{
  "n_layer": 10,
  "d_model": 160,
  "n_experts": 32,
  "experts_per_token": 8,
  "d_expert": 32,
  "d_shared_expert": 64,
  "activation": "geglu",
  "moe_layers": [0, 1, 2, 3, 4, 5, 6, 7, 8, 9],
  "router_score": "sigmoid",
  "normalize_top_k": true,
  "routed_scale": 2.5,
  "balance_loss": 0.00016,
  "balance_bias": true,
  "init_std_router": 0.00726,
  "lr_router": 0.00171,
  "vocab_size": 9529,
  "norm": "rmsnorm",
  "norm_eps": 1e-06,
  "tie_embeddings": true,
  "optimizer": "cautious_adamw",
  "lr": 0.00168,
  "beta1": 0.95,
  "beta2": 0.99,
  "batch_tokens": 65536,
  "seq_len": 512,
  "train_tokens": 337200000,
  "steps": 5146,
  "dataset": "wikipedia_en"
}
Below are experts of layer 5 (counted from 0) of a mixture-of-experts language model. Rows are named router (the router's row for the expert), down (a neuron's output weights, with its number) and show model dimensions 0-159. Each number is 500 + 50 x the weight over its row's rms, rounded and kept within 0 to 999. Numbers have three digits each.
After each expert's rows: "comes before" lists some tokens at least twice as common just after its tokens as in all text. This comes from a sample of Wikipedia text that the model never trained on. Tokens count by the router's weight.

# expert 22
router:461521504562532380518502426636447500440568379493462455462547507510574528387421566410549500384623632414539596504441515474538543440411466471459392519455431477460485475508517551458495436534534410540518554519510524564506564489508532513524536484570511430552522516454483434411538443527468458501503533497533504506525486481499451484534469480580459547441518477483485557497523533458505488460408477415547539480508424467514569498518473499561508485501541523478469545541480588554411532474544496
down0:464545442457460551448549528586515509564462450540540647557555467554498571515507440456544571580645539499484422566475491537462492514536485521541516515544536490432543355409458421445467580440517503523524565463496487480512451526477491482509530507506433525495553543491485485433488416546555577436533466411567510471578451492505544580428463526534452515510584522536494518509555436494492439531415575436511497496413447483451505431493554437520420533492607496480434580473518456530582543450522542
down1:553446543546495576511535523437520506503507526443486465631501539458480597446551453537461432510532477408582437430472549517551538557540602407454550454460510506443528564507417612505476446542502585461472564512490538446463474604464422569534529554426648468468461551458540562483470504444476455493481485499433469467586497487483469499567449405466512448498498539466521442527501496354498525378479521560534526452539499429521430513513530486448568483456516501530546487470470531487461466466556414
down2:551477448523417449443518536520565510498560421519572438451406504556468535485521497519485498542515499522608497562513382576477551508450532517604478484444522563496581521469534484542491516567505647520478482473473488464533594494443489492552576501428541521460538387573473449580473439477464505520435416513536513415531438496488381507477501538478529488527469505559474501434408521458513431539404555469525471467549505538518535386455574490538472537588446470450483578370556479498506509430442498
down3:520485504606583408641519506606396474510486443454548421535498496552523478458427496449543502511501502524458552486472465482498499564496465398484484498431430543461546481459473508477481474481463474528495425500502345526508377503557501481494463433591441592516557533467596454491513494444526484411451521374488594534489447518466499513556468553536502510590419553488545464483500522444483542492475565515496523534400490537496487591507518504489484513520623521508546622599485490533467536552449503
down4:613552539425493549455540604504499443513458534517491565462562369469509533498522485570473488583502523569440496479579510542482408512509451498463528416452516444566494520496524499429465473548604465465500437463439486495419497562536613547521402473500479514481480509448566538552439511442511453517535472571557480578406445470560493586453419552444578454458582517510436486496429520560460597452566539415474544530547524457447443470511478565581464474451506547423546503440511511508565496455556560
down5:481519435530556458471581479522564559544531435566457527461475440508473487573522435462507541523519585494579494488505538488575461609458488531494519527459533522528522556551537499470460531589489484435560613500576551563477614570500524538508471624503576461556543544541428465409598584548424508439548513499480509467488533479504523501422494448486440430431488418475546446469473540471471599465535523516555476439501534593428553543518481438570452597513504513455493472382440545615462451516521499
down6:525430519483586501594496548462481546433541534497527507508449480496408459597483564513432465489444450460548472604489507538448555461537530433477545498499545498582459476414510564585466491492517386442475406511423383510496467538465456495427487544522571542479488454461445465480492482486516535493490453534570475548586461522481452437439483484472519470431535550506487548516482456532446450487570489567443472453393506523616495483580524540560417530590375473423468537414463552377528518440532535
down7:491589484430473526487521431455477419494454512457453585442513442461523521457502404615491515500491393497558440446506531407498659594542525556561461488559547451550540422569433436478443420529566542454483463478464431575559429548455538543456510558441439555551483508504492498543467476473463473516435522420557438458408424514582562443446418589496525505596528554522501512475489465551503504435519470441481544531455429477462542506583532552552565495475483568515522514474509444507464462473514461
down8:487574526485492465457479569593387586506549521504540564559483551443510453538553460519521474563490465463518531509467553480543485562499413538516489473556495510542451421520487499571486479404450502542561556552405452549561470429498489527541453467532457513420549485514495474456475477506451525485444505531526521490445493464574469535493481465482423537554449374510506488565516544370556527513507486425596397490481540554505589434605602422440611555545558488416538595531522489426524404448493479
down9:427562522508566552467499521420513511520484445553493456399472580539473358474507507550502613390501527423500579524514541517442446471411592500458501529540540526553501533439479471516521509502498536430554503422475531447450550581487499571487427434545434449462442553564583519461562527596439558415553536441536429448541522522507517497448431514481444507480518409487454491546484492449508457551403545502499517447424485554493412503423538430511507445529511470533514424577475483591449419524415480
down10:510470486433519528498434441459404506501550576536422503619405530469460567515403480478521468417470448474399467497498470422511556554462513413455457498476490485493481524476510609475469497528496431508528537523456485583518486480508496471474504405487457465549459517620508416491510521539462498561569520414442488430468478541397485414459504355574549544551512425471473514528412451611495435558526516544510536520472519487503425457518578478474515557568532523433635553518480527451451521530574513
comes before: "\n", "-", "|", "=", ":", "=="

# expert 25
router:485433455492317400504516460582459499483523589501439363518432483536479466540465474500500512422538522491562565381529475437512520578482541511565427524575488580473585482491517407467467514501574539502426527504591477531522559527478503528457472524499482460512520582515422509486483480548500416544585517567510562528520536508419516502490605437515546467494502488513408473482524538460490504440449487420492538448559472580543533515574520494585578555460469550457459563425492546529496620551497482
down0:504475468569514580491603470452519589538497594488500545481500570469545507441469560490550448433492437543556418536477521491515530580493489481477538550544475395502505529484485491515538498483550485489547567530505520475443504459512580454457514488462540387465546440580565412479476565380526540542507510433476444417533497553436536504483439509454590491494383394473484496463513552535523349485546515518441454558508481469481518435455507641573570508530494549508464487493635448541463528401530458
down1:592518502504544500403468587475492435504537555507531514519421466535522457558542423504485510541497547462439573452475522465506561474533472587493539512494567594455443406540533553443371531603552515432435365550509493528596471551466529616477436583353466586486540504496506511471551522444463443529480509482524478534551480492454499531565554468488455592536528555490511501548507538572383496476493518544452474472551540491484508594592565474459526482511468460494418544459475462592524480462459530
down2:520508478461531495472504497407484517553526571493505386515534629453452515514530586538495496491479571488418476538392530500524430454506485569543548589499417469447523499558454487399567486495484467493421568467537424544521474529417455537560509411466490512501517567530565536461417550510514483580518522458515616396513461445489551506485571449543547592501496563494504474552461480609510500424501585422520561486436495518454576524478549536433468515461553451598629546556461519511523548537492425
down3:507523525475435605467493507484506560522495519510423582438497516499434463384498420452557501481538424418514498481484475444589520540575508521418522467471466494483491398483426514599587443492571426442553477545561556512575502479434483474457595505487506402543478467562388431391566520558451457523429469451464537494545440554385509473489515511529529502408516478537439498496487437540460501505539440540520500508483508454510492484421433503532459558556521566528473402496491507532472528498644609
down4:534544545572444571489449501460478511539607545552507521495484536593476408531544480594540468489496527477390537534580487560532440430497466490563426490404483474565436513543440531527505521494420629567517468499441501472486545527457409529541531511400494514426560525612530534464459531472564581559493464537523486393510527477604532554496484500467525613511530545506559448544463575417422518573520466494514454558486452563477409450521492559455480476528504463421578460537470596526507518472524563
down5:558494512605589370551518577512429462355485609577440521527541500539541524518499546558557486511542538532492508496526442502453421493501432449476573484577483581562589542526525467556329435533436519487572441471486446488499468513497501476587496467537453491446438505550556594563553492501499555541533549510522539421550439491484525419550446457527524483489497511499570431546379457508541491529463519550506536543512503497495419529470517445520497394493546492551525461571483532582498502453545565
down6:491527595539446402474431545517555540548410567466560414546400533550479455557428465488414538461519537497532433451475557529472497545438509525611526497519428417431500525502532486581466492585449518500555587500521532460509466394532516449497544463489484530504502454506511576575465473461527497466468439572511492357617515493454551399442493481564505491528539429468466474447560465438471553485521472527496494408605501466516464536394502481515503592456514502550484497508543445491462558463628458
down7:488407528515566506481493466432520601570472511497523466557551477547454496437487533475347538451495444479595485411475393509557545516466474452435472482506498555489445502471557497507478458511543453517547445569541555493488454527476422592492608575519499493455396545528459498472444484549526395492529472461488517455457511488523542469560563519476529541593489527484505517467444555556411596486601489530474575515459549507525550565570552462461621462579562480475454511529407499432539388555422496
down8:542488491532490511520498501415566480504468591475460518478454523505437439573557508465516484415469524450450509474514539598478492581417469532518449512458473390418432422491474482563528571522528480549521532545485449479494439528513484460402494473495503502443495473502543545476524554537426443470444452513555550406504512574486461389536416480480532379547559432513446557441458490474542548606519421479521492527468515386426466423450374556550490634592416591464504538529545510523507521454509515
down9:489408505499541426481488555486484494525487478502552539493550454438462540430495589503460515492544479504482440474428510533553557530612576450489413607506439476555450551385443517480554562539532431480412520348559549533542561560528458490521557328523540464542509514526504481439575456569540476490479527529565529522508425502457566560551535550468521531556492420461486499590460585556470539467519498620560506568430513565496564482545560524484499532519491510568425557513509488518481476515591524
down10:565563470424482609466473476468429582407591440414436593453517457534484455385564516451487506525523575517436465479506517514494500535410444479531512433458517536403568511433520572465454440523525466589579577500569541581517510462467462587471537539620512536494475482455419479513522517554513535490437482497430478471488572497524508509573494506487525417444575517363513482400420436469473537514522522557505509507547519451511536501572527599472584481506513567502498493456459488439581456549526495
comes before: " of", " in", " to", " and", ".", ","

# expert 23
router:472446434504485376523495556514521492502556451562455449617503492478587511470414501482449500485548569422467487457472485501426456438508401393522402525520499619535565449520561470503554484570603408515484497450467580599434483484449542481493503504442472486520430534508569406544488453460379448490472465474541500498495440512500480453513551455428484475434414534454460528512584491491500391495545445559472458506496520491547488504621538458557557454604417511466520527437461500499573477516471497
down0:651490501450438489454527522538486469569419375481388513518530530512496485463491517458551540441521530528475552520545552525487453580492499569452575436581465583511475495502454409481537526481520499552553512420382619496430508469557548524458507547502550507508466400621475490493452436469489548406465602590492483580582486491432534456464528548524437472431568535482424445524442501561452461416531509502526516380406485516459465532482432503445568485490483511472484541523476437500500524483518492
down1:488442340492477546476475510466595539470563507566489455470584425569538381561493492469542521521497393541435532474500520447475516475525431505588509513525516514480439530601449537499518516487434473462476498457420535587354583587519502542495487496539521565525467575554505433540419453510512602466437446451505468482467472465598587483571481575471495595541487487516502539473506487517489513533482465442520511464521553491472531385481487496556487458451540462447525454496528594394493493435391473
down2:493552592523423541429580494419450589559437482537487581475496522504483539532467514495546489442495535493516526554467470547548504488466469480512443624549503432376611451472541543538430434482547392435489556436464494495442528548529484453431477558592536561471492536566534464530473478411395526497448495551568532434468491559520509433496580437483439437438523500438454468526553532421519599470568469558556523577484460454547458541569464486513569507475514555397501513450478428484544486581531451
down3:457504419565552577534467440395510445422504461513450552398456513571451487548553464441448424494480579519485508500424432456480493474589534544470557478431562430498550507402561572522540496453588505411478490528537516541567533485488428527438495542442389627550429458506547502453489451545559526531533465519455535528520540482530501486557508452483440483512537463474481484520427518480496506516515538595502457467434541487498574488519538445587478409534581458415459498337433436517469474428529495
down4:492468474436481449440531543534480421521590460497466566454539517418513450449411540459505530444567511441540450566482497584570581583455551569529538540522516583409531414476567531543559520565557465512565444412457551429556464470504447533511511489520544476577527490522612433521491470491395426506502480421553431561540499576454524483556483457608501549424481500469453477487508515396486517524525479503476498355534622524433494424521526545488449550537531466487492527433494468543448552519559461
down5:449510479334548518469419486433575552521443450608509489555468508468440474473538525528494496497476489519552574504583533498486504535396543568503548492483487583472480405554552517528403452572531505493500476515553508502481478440430435489502480634501474590539568430482527420526530549512506499573439436552511589524483469600519435501504596499409511444513592557491477501457466491488494519439502503558489497508549485510483491516467575447470434432530603419608608500485503495514401454564456504
down6:554423454476557528543502528607540540469538487484484521513556498512517444555434481485507529623477421560447500508535532392488419464391462549607507406509514492524589498607447490434559449565516552519547534528420518589502548561494570506558391451577455427460448471501500374597498553475477508480519503464543495563441524460511442443403592462466527431530437551442536465397544502483491527541528508453530466511504471563448510471520547491502523421536489571512430495590492496465520496481435530
down7:404571488474445529510522565593481504477528528439503439510481480534504516533575485565464587579603500475485540494602578655485469455380455518488388516529513439486474421580453483545494575538562467527497485480546585530484514504432542464535521454405442534516547509455566513468507482557579526472462428503484591465454479497463493522491396554556503446441555429548408586454457497526505509439487456487521440498445434526477489532473455468488479493549452480552451570523448385568578573507520551
down8:462480524522426491454554471426534539466487442494538491521526524529585399508494496520539472499436481504512565436489511459446492521547513444426592445463520587504505614458469553495560553585496510482416489519462492419443607633458439454452546578514516519540474509495482430431539473533560545436446424439578491521510474469333545396527512537406498642518504566454506452475497541467524534489467493551485496480466501509522473474474505467378504451469490575521528463494567426522552420409452472
down9:524534520574603435454534474556562478470536510520390465517510499517584563489582469600495419561576503490487469557460442541481548445505518555460444599532502601534523565544562447534511543451390437537517521541542530504481552520522415542501485540453545435504527431458493550545460555349451442468401414437573527537455435526541465494517564420532549499507518533473507525458477444513551484495539557545543477518536411455493469413453411499446516523542587432527462573490409439522515508541446503
down10:512534594490522519588414473571514608484468539603483454574600447438604524539471443479470527424553551467386513512527482534541493508505392527609424503589438534503494559491500462515593477488478484426490528486559545450500465517462468537489510487537560509459481602503493455544441532487415539410411549478506449531522519445462466479453544431521536535513491533485530445519567490510478431555409554603524433532418545519432452569510549506492524451421394551519509569511494555460442477471451561
comes before: " |", ";", ")", "),", " –", "2"

# expert 10
router:482529466496495550562560548514542440490598550518519460539435521538550541520521500539550458479419481485562614436445551485497515518432487408480470431506522574595539431439506516439452491500478587530441511443503412534438589546480638499465569475483495460383488553538409528487566461421504470561465534612522529465509511506437526468457433400491515394467492547478450504458485577537508509434481514460461507473550408523463575377479510453483545559488492413400472549471569532540540512473522477
down0:480453452513504509419540386535474580459565546491488422482397560513549444478481487503503459475479451404518534457493494490476390503453425553636490506411453597472498470494557484604524488614475549559436410550552527622524475512517475542490461516471442437537519511493516464552508560461548492558534605447466544537524474472494517456532509461487459512483594525447508483521527545404428483465484496439484399490515448542549450525518515465515443604481620513627553484491418529507531522531449451
down1:409461565528467477493547442499484560552455540460561481641536479498548498538439446607666488405512499470506516494508491509438470534536514516474517456607510425471491394492551526505535447480518553456523576522584575504451520552456538451450502577486489513564582429581565502540498454454507518450453521529470524495610492514502570491570443413515445490528470619496441470501565429523532480523469568471430554461574476467519533518485405519581507399536532501552542512589570475523447482483555515
down2:572421576468414517455523509461562464456514467542468548468532527532569426548485502491512541510573585499425463478567454516548498484469458526485568497437450496546554554457537550463498492475556476518591515455465506559536602460490549567535499436495592483543549462572395485558445521505487450528633463528585608581480476470491583452582504452551488602530589520519482503478460525442539480419474489572419512529410536485483504584531418502493582494438521603580551437486462482553603520503527507
down3:444502424446501494498533516537537476467460531481443449560450541530508514461540464565534514407415494544613554540409437530515492504462471430409549549531441588515516534417510526462513557494398533409496525462448530443543586497567584434512527494487425432424575501539491542542445533483461533519488566485394436487493520427421527516559473426496491520531497371484538499514498583511498499546500610509497565393565481578567432554588407495498541522414501481470540556483457455456575510439502521
down4:508500522494567545500536514575470487494435493464475590623495515499619522476519527569600473428434475397477519500455522573460432496493514528563517546478430442487414519577570495557435517597441561482447618466458531583451415515555496420517524610446493483444471542546531534519443530506567489487448515484465537469520522500542420487565620487581390494475448469513470489557495512584419535517585522403562450472491495538486452474525470531507442484531478382533476508463543520459460484436433503
down5:470425509564514521479443463497502446461432417544483600464440513480455431475477472448459528460527644467380537459610476509505473482434542493553501460462470572504491431533437578497528458571537475537548452533520541504522505496386582510469469502502492541520523414462460394521487595465499595552496521517543457480542481496472567460565489483478518493448503497440384542382577434393519468511547606411500463537486482536495528467528515480446425475531535559532584516574506594430532533574520483
down6:521558394541484458521423429398428478479552568465533653521469563533575446412390479460485490518576569529512559627479522539524485448489467436445516501488460518473514571470531489519520318470445464496460525458432542518531469492508469499463567445481539571477553507525546505494498556500443438545543503438514568566497549553553547484465623500437538546515507476486573471549482442431470465501525436565529477362530543430517456528426524573515414503525512467509533447502489502539491533506550491
down7:523483474567436509543515448492527501475520442462601474536545413543435529474532526558563404476498543416428506515556443517355537539474457528487539452508516564444537506530543496456468449467391526415485503520477506462510549374437408463527487520497570515504372492510571439443504546464469564501574454477489522426420501483538529513467488457425524418400507480466464554503469463532459445466453542534472483411567559625506506560566389549443513439518511560508445471560535501555497472438504595
down8:476532452441539519522419533507400502488555429482517537532502570512438521543507502505476491514476533484570440489556497490526520524508585444474479514545540449575478536536553511548567636579413484570470516511520483491477439533449504517458496415465604544561558534425592516568466463431466507550569382544546428499463493522578503581571478464408484545520547526468604502475417616531469430569457506574430483497498495503460514556505614614553509474453497571514533519492589503507517523600578482
down9:470480454463434502521434503570586517465600456517517587518568500448514525440464483446592470488625473503453546523578474490369400448530458460473461454489507536463405456470589497558473487517568445502458448490449566556530499433430507611434486506563493537605478544509403491554512478526432505502577498508487557552539551571533483422507563461588530537490476515471402522520517432460529526570440486464411481464588514476518558547495560440498509475516460530598520441595460461575443465521508494
down10:486532438525519492475571511541531542536489506469592381548518471519514448505502448436434498505534460450427461414427418503437544491608491611514523491473536495418481405554506517524520599554429344475569507488558478549470471502435462504563546574483418499541566573551488459515482417423503472594512527490466538489592506499405463465545600485469491514427498503527497460583445502620534627444516496491515516520455568445483561570530465491475472442549550524454455499421509439524519480490493486
comes before: " the", " to", " a", " his", " be", " as"

# expert 6
router:467530468434390514478466445523460446472570488478485472496497510431578486498515494601500544478495548467473541475542485516470455430458577452495429453428453520530464408463525402451450452505603536532548536478535476543359546523412627481428447448446463521498504577621418567460529502521425537596508512470572534443460482507483503465461473445499532532492548474517461529447514519492543493425496378412436564454525511517489571500546539413510550553542493502424531602513593531544522534477518419
down0:534523575447537488419497457635487446550431579523576487568480539549468441449366436573477517567533504551574512492540541433487501535503451542512482520555534594482458404616407489570466403501503465468533572512514482438478494420463510509478483528575535460511513465579594571524494433429457574503513577481481435590537461569497508491536501478563500434469486533574499579553488463513511522410440545465572498528565478466435480459483389524576472448496558460448492508559480554564493475479462538
down1:575603452523483473464453485442408515468482449563546601573455480437510533440586524577521523421507440461426483566580472589457494528461451577627361508541451490489466484473518468420487477467474484473490537432425495483495448399443576506572480501502467577499554448404485536539543426470474542486572510530501459499516490504543480576533475457454478507495536427443537439528577488415445527435448569497458568593522490499467485525525554493539364503469421462451492451500471519504587523496542541
down2:469597492517548504572457508565414555478506490488485669527510507482496601508492568409459575469466521536444533494482383482579493541495649472445511546522495537520559512547437565531543470566464458465500503453496567467505512612536529546427571460512389467444442565502479537469493518500359397543542494413511472445425478431482498489505409509484432567506507453475530453566499472533572573494554490443480535466517574537452570501482551482429520466494473502496528481542441571486488449452544550
down3:478534588440496461556471471630442495517507570503476626608460580448453516505514604438474482479575526436517439560547483519565548520461526553576439497438535581485480429428494564515571478483513458481419488538554448554502429425547554529424527470623529472481563472544519450508492526510437529540546523478488459560476544459410521574508572498492580591378461410463530509443468449482518511483601488589393525485468545473492536487544544562488530536541492510453453570505507502442472458508528497
down4:475475509569534637536556567488545521517430534493463516560484453485422491527594498505469456516471527471490570440489399502528514466529528414544573442441579559458528427493385568585559489519502496448567447527645544492497519534480465465464526561464483502536392545548442495437511453541464499539524507543485431529522427455473637517515525551527516511415472552503447428499511502486556583544538552454533512497464460544429462540511375519427522482469474513523613439431536430550547415526542471
down5:502525458505405452474496491560547481375487526512479297550538523539570478493532493504535532445542520491524508478453475562493493500468619457563574630433429498426433450498492510545453619474494468475457512505536629540499507572529506451619421444499584520471557532471508483482480585518480542484499539461531513529529438528512482522453367466595478444533487485518375462518484552496497398441561571509525484480492517459499545505496578499554509534474574454531511497525506455557462505521446442
down6:535538427566414514553532507450478555496456450501428355566529494583524544527519458477434474522451485495507534450504428499528537507516503506497655496529529665537568488487422539418498525476444472443503491498497545514506512554488461509513455542485484494560457495502502555429445472447510529478578515541486472436407384387496587456502514561467536523414572440539496490508495576546579479509491566496478599514456510490413388585563489540494572464489444484512569500418446577462426469470530503
down7:519455448433463578462499506429565508546464524523560464446551480558526477486571419468572473509418377423581482539445515466519454565546428394521470500505496573550535490498568529481484532458532507481563515491545507435441512507480488447443555492504538551478442455469503541542414461533478461438557489492466542395498502545509545417456483487488595460595517475545485495470491546578419493502547509490434441448510495614577631469487444535479652553472509399583421489529562477494494584529463444
down8:503453479510534461458532456569559430550508479572518449498536446385497466474452567455577504515458447512408452518521471625552507514522436484539519487434459518513545475527422482509504522482448511529515532446477423542507565438447569448638491444518483466474443557393589410496544513522504430456492488551450465526356502547505460535529447494483514453553405457506475528384527468465473536486490473524555436511557493512492506480446559448608563523409359540485495552597434543517462534583504487
down9:419470488476544422427514444563480395505568577450482472565557626392565489574594503553564528506503429502562446562510530509550436491515496453437386506535515463544464512437535542521527572451433431423535522500429499499455484427501563443449478533552464463521467576565509554505564572536433433460439572451423395485426490555522483498477440525531478422544454453519518513486506495394465478555577485502503438515615558545514510435518551509518506529569451485466456484488497524398463475495516451
down10:597478544521390484502491537474466423517429488506474455488544478496460567504579412554500477529506441596533546494477507526479472613517511441469599425515591566551507515502536483377452564472505615454478461458550349431604530467543613565502461602450420463492553536427482512525472431403478497556468482512482478413507549485473483451477442592529510455480436425528554471546491531524515507512503530561468560466560505511550533496469454491521488584526430472514500559533584551567518479550512496
comes before: " the", " a", " to", " his", " by", " their"

# expert 15
router:504486479576520482486508415454441438439540461510479564530505512487522506412454405566505481555435626502501615496418543485468584516508493497583416501565447465570518432448543424437492504537523475516482532360496418469501507535562409583454541557560497421406517558461455508512568438452442468594475499506505501538596439457512448444452454595469527482485581502501471540493497545510461507562561428470468499479443492570517551520604464544553559475432519466511529546479461561526474488449581423
down0:601402472504458488595490403428510467580608523559551520375564513447520447615402503450517500522528491417528531461455445421478502516565502403552465465535434418450506547441439517473480451521475484493484528562491515409462463510568507553497562548481484525524507430511497471573509464555527422507631530468471552554462529573464481508455539524486448531542594492499536535522468499497456436455555463438454492523530566561523505490447559611603503530551527517538458486590557557490585497522447461
down1:499556495534466484574502432480504551495606552435432524469471602573476481575468552512510564488452549489448391505511505505470500395516509513528554417449468455506483456605444631402502579500513540538538497504559548518402573485520437555560493496550489488475431430515579487462481555483539543566491484496500521568496470421536475476508523551406530496429598484501490512444411477588512459542539487440528492557551509537603457503557477501477418477587560576498514468440550533486365551462445436
down2:510569506457508522424473579508534508471556488462545270512514481432529456479463484517510602448531448462457510474498491476571460504377490472531362436459634494512515512507508444516547533499496471508462459472464532485480481467411497430522533509508455508513459504503532422504476535562513447463522518488483483578406462511478483567526508481501483518387494481439460458513479479439537389431465510544594511550478432445494512578566513461491549431516496477432446501585541487443542674470466459
down3:543586436371435521526449519568553507436547519496524329468572485503493493521479498491536655472571560541508447546471548441517519496425496557512531496470608448536469530553475474454459499508528430533514501459533495467457432537460434474473497559527524531565436443480556516488468544544468425469501485429513420554568459553443486533433491411534494461494420574440475582470499460512479456491506518482537380498493412458547540527583535576607485518543512527443401458484546446395529526455515510
down4:472510498572470384525526539463597471502535478478534557503491584525506551485470517404518583495505575544578468446485485426619465497554428553419452477445499472540466474514428495552528596483565481420499479500443463499450496524490507557515536557623524482551461546519457457509560468454479537496489510478505471567501486519491461479485430542491528450630505492454532567535575389518394406546421573545540516459482517482526462469403488449515581408493500470512493588554533571457465372492539600
down5:570478482517512527436517483595494532477461482475480491463515529438513527453509542497446411513419538599516523418560501479413624461531448522507510469538467443557565518520444431478558491486498550459470441495498469454507519526528548477641633475516525397552521434418548525508484516490442481527520438597481549503400448418544493492450458555500526523512601505459526475501480589466518553564475499526534606484479441448501527501592406474501532429407531537534593563540486508481504466345517570
down6:576520542587504451423499455486477450525446559456608431568537489516460510508472490532503413478488502563471456491491478556426531471475385424510447548498577525588517520512521438580516524434515487535462517458445457467527455460556516532512587528565507399447472507467439501604420492525489414550462551564418513548432531418518512492533505512473462500485402457462499433544566492422486533450481375468456448445575527436475462509536495535475599457509510558535384552531467415412556520576588499
down7:422571484535568510462609486457559503521397415480588423579475527486470518525599532566408446455480504458550562474471486416435490532521546545531491528516525498513626510528547515487585526490523598497511469521444491451443561457582454406508517524587550537392529464486518501482541482522517529379593454537541490538458415464536471578540536531572417508492567509443617453498537467494475470515549423508500448592483457520536533521507500440512526494492588521475469590509454423518527433498571554
down8:531561457511511501501518526465555430495497479473567767487513511545453536468517449500455510505532531499502432565493490475515600502514468567541557452511349496479512454549473524542526546567461530547452515498472439438477477506545499555495520587485491443473568562548477456539534518432533557494520447540516516546637501459593478493502486454477480468691544538390513522509509481550464600557548534543454540470556550464527563506507482511519444486489484444472409511485517571463504527551515533
down9:499457524578521523492481422441470520528494500486506797433533565470487499486528427518482472533439436504479485463510430484476584528636492526516580588539370489440499524457487487497489510503427479533536512500443512512512524480574487518466475491506468459474534540535503496544501525527483551536470519483549481496573540491557507500536483545557469507566490504552537476527479489550495678551534463505447567492541629531475495484483467531454470458450485477585562504501523469501512330513509490
down10:546516404549437464499579468493503481557461484461495584532526450592460598494569444524547438541543571467463542481485450457457648612504464612561608480574474482452429578487493431440420479481474492492420462456588465532517504594493437624582456521429576518407503464443474455555496592524476473521493522547496494479450539450468510527482561527420465480471525570454536517505475520507540584506425544466584524498450518591556505460577475544472449492525531512537486553507503447491517499492570494
comes before: "\n", "-", "|", " The", " He", " In"

# expert 19
router:459572468534494470514482465571473513428574448509510511503532568424484495441414480481434499513420608392559530538493504497415553515419478494590376469554467463452534479481477415474499526584446416485578485498498447522437570513503477527519490473525510474402475506433503490431580507384407459543472474546518459541537403501489456522503505522504571494411516535478493512526472530430586514516577357474513466536465460468486546525522553506554542394488453518413495503415574601553414553488495516
down0:582583436520476582544518609557505508451537474474583472510582586445515567464516526462418521456533533414601537500549534539487446452544507565532539541434473444531545578418521437468470486531554408489458501500437503409499539520466506422517485537464486536544521465468446532390517526474529586426500402493465535504562415574442471489500493562548457482512487525591528532504437493541493441601437490533564506465534537502465554424430527621553582479452594510507536445534527519569447530492413453
down1:502515461449479396461435546501457460425439472448471521505513543446527525418498489469554438520463448540471440455504487510470437498442486551503580524430501533550518571533542476446355457424459549517508515576459568601543576469506483519551510587421494575507426468546431516565511378500557502485484551498463598517420533511504576443584583525523555512560477546488514514491565490515495530479428585547536485531447514536453546354495614447520457507524399449434452459510474465583540552524535484
down2:533587506441486482452520442540478473461501478550470491546518442561401484518423470505409433492516494521521561539493445498517523520517564461536546571412484546484488548457580556588510474568474402472541501538489491532450491486554584487594468476421520502473378490510430467500503388503398532592457428546429522482483468553519505565573559400496553579403487503501614437566516494516572588574481517491535500547513484578462564482484526527523493451463543572515500555539488357475468481392473480
down3:501494430537445420498489458400500563494530491565568513459465523476492596476473457456491496564556460545470525535476594471508467457569584448486450487478546600508524497441457513571476475495562467460551459550498520495584490450460467480440497493577419433520452562489580580511514448522467399427396448455487514469533477575528548470486385491509532409527485534548593572566470462563525547535484457474494537592465421430478441421436581565495433510536563371481514426491487573530411517469518456
down4:467472519477495404414458480481514445474509621558427404404491576430489456543527464594511463466377604494467556510461450609571398463554468428463549550514549474487495535526569505492445470438482498526437448461536465451524587526481633517479545500511438510477561505471518486540500512538417537582571444472490548505497452584541500536574465484468503604540533390541491540443458523512476456524541449469458559547520587494454505601466467439584507526474449482413503459507517532446480463495528506
down5:457512474476432486428625596358476480529475475541546515501436493520432449538477417560455541500558463483457509523535460474427500560502471525492523453473493406453527486587528577517484618471443547521441540502485546577514546528493475479449485455486528511533425463573483456443474528539529521464454455526528487354496530539468431413550451511554498336491522481512478504569513445562485431503484531537509411454506479595392595502429501546506476384508516444534518504449448454558493572465562500
down6:577557495526503525472452510549447592519473434467462505519499502472435495462439529504504486548410394427474565541512449471470541600511499506543433479474420415462468414454487441451530521475445575523362464497537507496493456424520470502436499500500511505446601352446546498540497584528469518444456563548536447588504492483561386473500518503482424495400587569500479431530443502489515457538560521547444432495510474519580576535507443523390542508454417573493508546491511561503463514420560580
down7:461466462477497486504545489496477500564467526534561470549512454533543471538480517499459541490598539483557476519542519525525448469493411499465521524487532544459535567428515445565405447491531433476459504531464584588574465445427472589436426588428498461504508617533443528496397407559589522463523530581465511432504609532489533398458518514508499444470435558533562475464574506510529480498413491508477571391555481557499431438473449536475516578552435482602545472535470394431479501541538620
down8:513504467519437455509470373549425428501504510555490449454495463379553478544485479506500500562553501460553528468552478579553481537527558457529446553499461462451528498487517526463555481499527440606529528458509408538562498474500527515532468436502555600482548546442452533635484423506401442488555556526542518531399530532491438585410510451519495506497482527521499496443471496408521482439572530455500504445433471396595518529544458495474479590472493537558467602607488518532476506524383643
down9:571367429452489514445444544480502469511554508560479549426538443427513445475522520487562501494562485524507464466516457396540450512488530385475560529478467608426408521532557416535450571501517404475567472500505553556427509464511433524541527550409473451502459489517582457408472515508474419540476449400534489440424463524477538518520534553566542450460408509478583484518476427507517423528489515474476585455386545475550569406497538512578511452565507541536469498564490504449573500535596470
down10:572463527536473518530488495487429451571493394533519520485505504542506548439547539586573464478494458478571463532508497467461466417380521551520578490464489457489440430470487404456498559474575497519481525456553488602384473418444457505519584488532534430551458470526515524402460506485493516405399547512523441518427619537555514474449477503549619432541555509521550524537531553548507428451535563440440480515588414542450496435464503574611561478506501455458540454567519474566533559549493506
comes before: "\n", "-", "|", " ", " The", " In"